{"num_hidden_layers": 10, "hidden_size": 384, "n_experts": 32, "experts_per_token": 4, "d_expert": 176, "d_shared_expert": 0, "hidden_act": "swiglu", "moe_layers": [1, 2, 3, 4, 5, 6, 7, 8, 9], "router_score": "softmax", "normalize_top_k": true, "routed_scale": 2.5, "balance_loss": 0.0104, "balance_bias": false, "router_cosine_scale": 20.0, "init_std_router": 0.0271, "lr_router": 0.00073, "vocab_size": 50257, "norm": "rmsnorm", "norm_eps": 1e-05, "tie_word_embeddings": true, "optimizer": "soap_variant", "learning_rate": 0.00217, "beta1": 0.95, "beta2": 0.99, "batch_tokens": [32768, 65536, 98304], "max_seq_len": 1024, "train_tokens": 304500000, "max_steps": 5209, "dataset": "wikipedia_en"}
Below are experts of layer 2 (counted from 0) of a mixture-of-experts language model. Rows are named router (the router's row for the expert), gate (a neuron's input weights, with its number), up (a neuron's input weights, with its number) and show model dimensions 288-383. Each number is 128 + 24 x the weight over its row's rms, rounded and kept within 0 to 255. Numbers have three digits each.
After each expert's rows: "mostly gets" lists some tokens that are sent to it at least half of the time. This comes from a sample of Wikipedia text that the model never trained on.

# expert 29
router:141161108126138153162144160120159064161113155135126126142107165109095121129127139117127159144116109140141144141138139143126128134164132096146114126129112112107133115113149146103118132092149105139138122115107100154126098088167076105114181112154099113096133132136103113153126106087115104107
gate0:136101084117140110114132134097180188106110106107162157137156149155071084125137159114192069180108103086150167148126124124135127148111173125144131136136111085167194109097156101144123116126152125109154159119160118151154131100082102128123137087143142113114126150121126136136119129137066160132
up0:143090104155156095124160144094092137155121150174131138137135111139141142140171109181117141129140129119108138109102114144142114118109160107119189127143183111139144141098149169160112100124141155160125133126117119107148111152130134127154112142122091154133128180126088135102122109093141095091
gate1:136103116117122099167079126093131136070123136132111088123164134118131138135123134154169113164133071132172105142150114158160138133130117104098133195094153101115153122106145087111100111114130110142169151116130161097104109101119122120154152148149108120126143127113142093111102185117116131149
up1:156144089118090080131094126127119102111078093146133096144126137158137136119116107169154107123143111140155117153085135126146116176118112169108185134078143109145179142134160128116138172094137142133137094150128136146101130133129178100134133087091079134108159169163153128117128166112135123155
gate2:077119087106141129139106139130124120114105132108126130162173178054099114154110145142163077144131153149180089125107104125125097140117116108163116129124113130144087139134138144135181142113181141111130142106151140120124131108119133077156153153144142117129119170077061129143169133129180097142
up2:135106114142130099139142123115113069186152105121132123104105130098088121126113135149124127128110118112142061121101138104176090130101125091128113132135129141176074092105159155152135136087124124143125126104128114145128113110145130096150121121139198119068130128143157132100137116096086177116
gate3:131142117131136132119107144122126134089151143149132128114153126141119152134152134130098149127119141099128120122114106114121114129151029151143114103131149145119119114135124142125110127136155078139108126123132116111117150100131132108130160108197116102077127121118145128086159120147170113123
up3:145131150109112124150151111121130156142119158121123168133101118092108107140109085096175138200144166143107177155127129126146095091115186120124099153127097080114151131114116129119090116113147139114151091102066117147087146135154144166108170121079108109121118162137140147117141129134090083149
mostly gets: " that", " he", " which", " It", " =", " but"

# expert 14
router:169131124164106168150131079128167117164115117133140147170143124089167165112144132156169117143180105147129150147164108122143166089108133101112171130106110139109112149120167127135146115129154127119132186124093103145119128115096103124152131142131115154124115121111088106108116164093118118100
gate0:087107136125123093156112135109141134154110151156185150137149164121141118125092127152108135111126158115152123132144163152155128084173118098153129112148126146134136122164157128079154100164115091132166171172163099172091127152095166165168102129096144155174136087117156127097108155099143126092
up0:116093177142162147157166184173120144153150069130113150143132125137131106144131155082163119147154161137139110101127160115134086099103110080134125097170110110146147129154140092143119120140118136140131131144104119119095087133123126118115144115102108142101144157120115132117144130135114140122
gate1:140122162122120141123109123156145151145146071172149132121101121141158085122124161140121112088131090186136149127101128108121124171117103086124155110132141129123114124136136106126141101154163089078152129140130160142156114139160141071121147136132064110137133093120119111108132118097126131144
up1:106110104112132092138126121125157135156137141131144146166145174115147114165134111098145086117108092146062094071106077140158126134097127117098113123094128134142127119125114127088124190130089117139129139163160129098137094084118165143108119120112157134113102137128117109129094100108112068113
gate2:122141152154157122129153157124134098118149118159116105146173123116113110139129121139101108131137114103092152116136138110145162114159132129125150102113123143174143107129135108095119097142172162132136133188138119122119110137121124128134107135120143138087130124079130131125142199159161145110
up2:179106111146111127159126108112105156095090126118109118125105151110120110131174102164074135161145118128115121102107148112118088130072096123105109112136109174111150142119164185117107131092106109111146111132096147146129107162107141125164130128072128122152183149177140161151116144102162180108
gate3:137182130139126132133118152139161151108135156154166131147102175060098143112141179133100109094141131110106149117149109140168137110138121155122108130100104119125126079125080134199137131115137117119105162152158134124180140084160148105130144117134084160158136152131122129105153179137139151094
up3:125115156084143126161125153115130134127155112099113152124112143139106095117099136151153152120195139191106130090128155104081137117145087152135124127150126124135151120144114129107128157103125111131146134162130095170135130126102026137107114121153114120149114171131121103076157139167133117170
mostly gets: " to", " he", " also", " be", " He", " it"

# expert 7
router:114129060098114184155153122088173152122166134171125106107090085152115129091134131110084172133092089070147167115128129091132128107146112125150118116132105095103132154134115144120087138127112110130162129085110133157126107126110151132071080124156140175107140068154128113138103118143119089122
gate0:107123152131137166115109133123135112137156106148110139100101105089113132152104135188139159154124160097134108088146118155105170133103115097138098115089158113131132147149108183142172113118088132084135150107129171122102143170111105104151167143115117164139151117167066127157114110149109127135
up0:166106095114130085130117103132117131128124131148136132155147140144099107134140126106144122067152095130132134141139093128134104135137131053152103184130118116099104111128111095153169130097122090197130111131173115102093148118141151146130107145106133115108102148125145129164123127173155152127
gate1:136149129131162107142151112160137103117102169127131154154071139137109112157111152130153123145110168104115145130133131078122099154166147136193153125151118135127172128132134132126081085166167126164118144136176130120128167106157126122167143171158117172131163118106120126123078113108177117164
up1:097097166171133130141103096155151118103162099146075111109113153153130168124128136131112116089126138102098126159136124095114112164134103106149125143129155086138164109120131138153140160152142121134110123105127104133135078120133125102134112117155135125130110149112136109131090119131117120108
gate2:127089136110120097136135132134114125090128162149142120164132154137144124141132132090195133113152087097164158152112118122145163139118112148138053119130089073149132090117099123107110105064117135130114130112120102092099141109137117133125111125147105131125146158150096143129116193116113186124
up2:129127120140159130112172115120161157169122110158139166108130146105153130145063069100105127114133083115128136127110141142139136122073142123134122108117141123159109117114089101176131106111121119151141088164149110062145104176141065174135137109130083124147124138137089111127144141129108134157
gate3:136125143133145147108124113124091140159162141162137098123120093121103150079066109105096119111127153131096140105131124133117157129177109097105113120145104096154118161101128138105186166161121168123115098134127147138134118102136131140108142131093134121134127128144120124126113038151118122096
up3:125142141113122165117148125112158118102081131122131116074131140095123057126178117133128096096134139123126112126086123129133115120147123159131145146124134125106148102173150124113173149128108136177114087137121104144109069146122133142186170155109142162097186152137138111121188100103144145149
mostly gets: " first", " also", " 8", " between", " including", " only"

# expert 15
router:102128156155124132134118140121106162136125140151093117142154128134119134135116145139078124140133142143140150085106111095179109137146093148124096123110129190142142128157095136136112104118126180156155117085153116121171132164094130168155106138099130153129125104112114136141132133145133102139
gate0:141125126150144128102134141175094158133111137103104090136131099139142114114101135150153125149128144143126149118114118139130170123150117101152123184138093127133114117109103130150155095090159139126130140081133146123110125148154116153145167140161137146116151112131138110139118181089126120134
up0:126131110124106144137132121112149128134113129104172132119157099177163153149115101130096087141121132078119173156123135107150101129135135106136143148113162169128129157129118110138119134084139125155152139153129084127158097092142142143074130130116098142142153125130085155097144109133109124113
gate1:134126086139129141131089182121160124121126128086132105112094155098137131112148114090153162138136131140039120154133120167170130099147131103114094153133117130102114126128111140123128109126111152121138132172116132114078137129119123124159132144155108113110112169129136126127090094154139113169
up1:120157157113125119120126093144104106111114133091091135120101100151088120126159158178117115142115112118173137158173141152106153101141144127175137096143141068117166116130109121148155111140142097129089159148092122120102103120142111122101145107115100099120107165126097141162127164117167148108
gate2:139129093144115153160136091108087143107145138109099108127111107135100126142106121152104121107120162089112093099159110071097106117146143098118135125149113178111153122123132117120137103139157135115115148168118084111124091151144155127115132107173145145168124150114086121159117147153127167160
up2:115130130116112137097157137127116160135155135132128172144130150177123125167123141070143154131117126099147097112109131128158087131133090113097146154161111137124156089137161102162125118128151103077110103084102141112130146116108117178139126109116091128099168126118116122117098101108089129135
gate3:086083123099104109151134083149141091112117144083100118122108144110139144141116124116091097152120112104125112112115134145156152140140108097092120135116148127163147124122119123107117162120177166090135174157145078117118122096093159123125137101158144113163084082110127186111153097097135122132
up3:132114103130122145136110126121165114148143116135126130129129121123104095165103123150170145109122116055104141138146149112149099140135152166132072114104131108204150082079110117125140158085141118127125109125106113126132130128125145153135128091133151099111135156124118091133093144151099166085
mostly gets: "ie", "ley", "ia", "ina", " George", "ani"

# expert 21
router:146108124163095136148134141102137158120173151081097128132145140110174080113124138119116144092168107129160126137175121105186139165103090135112161131102188178119098153139148098142125137093151181165144130161137081140104157121086123086099138179123137149119179102140163104153119099111120156120
gate0:085130107125151142120141145116110146110123148112110124084102089110141117118116124181149110145148137122131118140089181142094123158164124143130136142103167120121111149143132148087108098086123091137130137139110146135115118122142130135095060137224138153120128118126110147101148138125164126130
up0:109149149113121148145122116139122115110183134109051167162136131145114117124125099119132135119138130135091141083132100107136101091142090124154125101124168119129106120099145100143158121154097116107113179160116121129144082091125142131134081161148135151122171126101169099139121071102160141095
gate1:160093107099142094127097124152141098116118097167147142125094122105129136130126138122138079138158134138094161155131145164118120159097116092145141122103094095130122113128116185146108155130104114126090120115128142166123112173152131062141153134185102131096127117122128122138129143111150092108
up1:144098120115128151152146119101147108141143105098114140102123109112092141082178118149156104147170142137171136141134140117120111102123142115135148105132099103116121106108107096117112126123100120102145128151133130156129088154134118116141115096086105132111101083114115068155181143099112090079
gate2:090109192120127110118154116117103143094146117154098088161150147113126076102108135158093109105113174119118126119116123097169158141127149137147132153172128135154100152100128097160138129194136123128105146149155149141113140151112082126149138138135136105103144136121124107097136098177126147141
up2:140131090146159125134148140101109178101126170115142117137126134140107114112119109126130118159123204125096161155119132121133134136076154114114156111113161098114132131158163103164146115136144109125157129087119148173127152126141142111109158160107147102100096110109173132099145082108108103124
gate3:122125136112112142186130124133099116134166148134127151091147134101119121113130147132134138106142117122144137112139116079114147126150095125086104121130150143134133151137167113133100110127154118092136187139093184118076167140130158112159104105149132146194116132159133115114117126159129065123
up3:105145162094165110148140106133143147108142133149123091124123122139103088134163091125151159155113084128125154127136157169133161149123117145152109097115119145134140138123146135075139131104107130135130144113104121120112124155130134171135115164169102157096110155103118122133185129171131140128
mostly gets: " of", " President", "ian", " Kingdom", " among", "ate"

# expert 16
router:146083120116121136113158138118126153140164169127117151166091098082145090132159194088117138127113124107142123148105138150150127146110126154158134109089176137129119146077178142104118170137159137141138180127118121122146109130112102106199155155091122122127138150142116154128101162128137164191
gate0:138123143129090106097140117125137118132157153121130128167146137160131145097167116093131137152106117094138111161101114139140157115123141118171132138110142081140110087137122094118122159126146092130139139176135120152113107134116156117117102157121165129122142129111157165128137124083120070159
up0:149108152118104159097098080102141126145124140135095132120114125170129131110163141143146147155139115130129158110143129163135117170150126141140109127165145134090115092113141149106152133143142153138125126131189120150122117131118146149109112117128143116109136149132109134152165122108145096069
gate1:140150127136126123112116124155111105121137126093155166161129135109168103166133123106145109118104149148113104150101137130102152098128164114132149149063131147132119124100116127127160126122170131100124080130131129128112137113130122128169147099117109137133143165106143123124133162154155148160
up1:152151163148124128147137117156147110157176106119150131141151164121105143094147123110127152097151152158128090138142126104063101112096122097117127117134111118172120083181107113153155150147091081118130139109168090132112097128123118127109100112094150142140126114170090094160153115120105106120
gate2:110130103115154163115140117110170146082153116109138172116164118111136126126175142139106109138126092126131150152124100067141152093160111154179101137137136128094164099113153091119134107082123096118145110161114096176084164137135130137139108135126132112150142149132161150161151144127170164105
up2:125134102122133128176134122137110162146129118197096130115164095142128143113114095161162135122149103145133126146138118112109134172097129116127100095135074094125095097128111156151109111156145140105117101088181145118167108160094126143129143089171113125125157108069143119114080115123102155108
gate3:089119195119123114163109153105074114095116100110086104143135147140127113141100101126173152161138109125140133078136116136136140132160110116126152171154112109171148097133101110120132188141111100085129136130106131093164130114123096110110095132081165143155110120107129151158162121111136119147
up3:142077070118137112108149048173129065136130146136102072164138139147115116137114133091104132127111108139101078121150133092148147157130143153130113165113139109134113140115117110126127158148163143142152141121137156095083139114121116098119150158131095121100128169154094126165119111113115140145
mostly gets: " the", " The", " a", " C", " S", " F"

# expert 4
router:106089083147141115139113126130101168129126108138129128126155093104145145103122165116138120118096130099139135145116170141159132140131107170143149149064134123132163161189100147182089137099156182149159133136146151128088129097102177132098103169100134139134131112137139138136127150133139167123
gate0:140125129137163147118132150155156156120086152115099161141131123116175119123118134118149108177098155119164169123111110141136150127102162115144148139099139135153128150110157082153126137090119125154168152132100117149153120091145130091113147129098151097160128116111132137156114090168123129134
up0:113131103120157108164110124103132128176144079147113145114119109158101084121095149116144137101174098134157070133139155142110101100171134136154091129128121109136111159097116147120075136110137100145131142108147125099147130121156096134081158116122113132114112123092091099165121118111167139138
gate1:128117128149113180091110185153104119165137131133163176147104145110113116140126102116139151113102110102137112143117152165117166105145125160099128108090152150132149140102102121147141124117113128119117161137081131133137135132131125151139113136181132169133133144121134143111161148083114123127
up1:112104135092164113065125113141139127154150124131128101078179125112099105163110081105150131129166071098099089107090123099095153126125131093131113140112125128117155096169126125067120082142118147103147177061095103175092131137096124126093153150092120118127111137096103107138115133126139132105
gate2:149117127127163105141127110159129129114103148110131131139147106118081117130122157154158169175108171138115137119109137132122154178179114118159085103148144103118106115145136131125117130129148161136155118115127167097158087152149145129107111111084132104150165120129100099178109110135104109120
up2:138160115163110129131147086144141115121117098087115138139094118096125116159137113160108138135133091122150106158099137111120120167110141142125125077126138127156127127153178157141164157165125163111190168110115140140117112150129131189126131111160146101129155115133126140137146141137111159156
gate3:128139137122129132126134123112116134163116156143147135190120158130116100138118178129158091179138112122118136131107152099125149157136140138168134098114107152099095089133103121134117113124184131174111107136127137136150145090154137125144144108112128116128153138134088138131124196123098137174
up3:090111159109118107149118105137124110144099136172154133123114173153142141163126126140126157140128147128137121161117162150153151143132170114090142142104102148094147138148161117116207137114129173105093127101105135136133131099111139104101129123149165129118142102109127110133142159084104138133
mostly gets: " work", "ed", "ation", "ing", "ated", " established"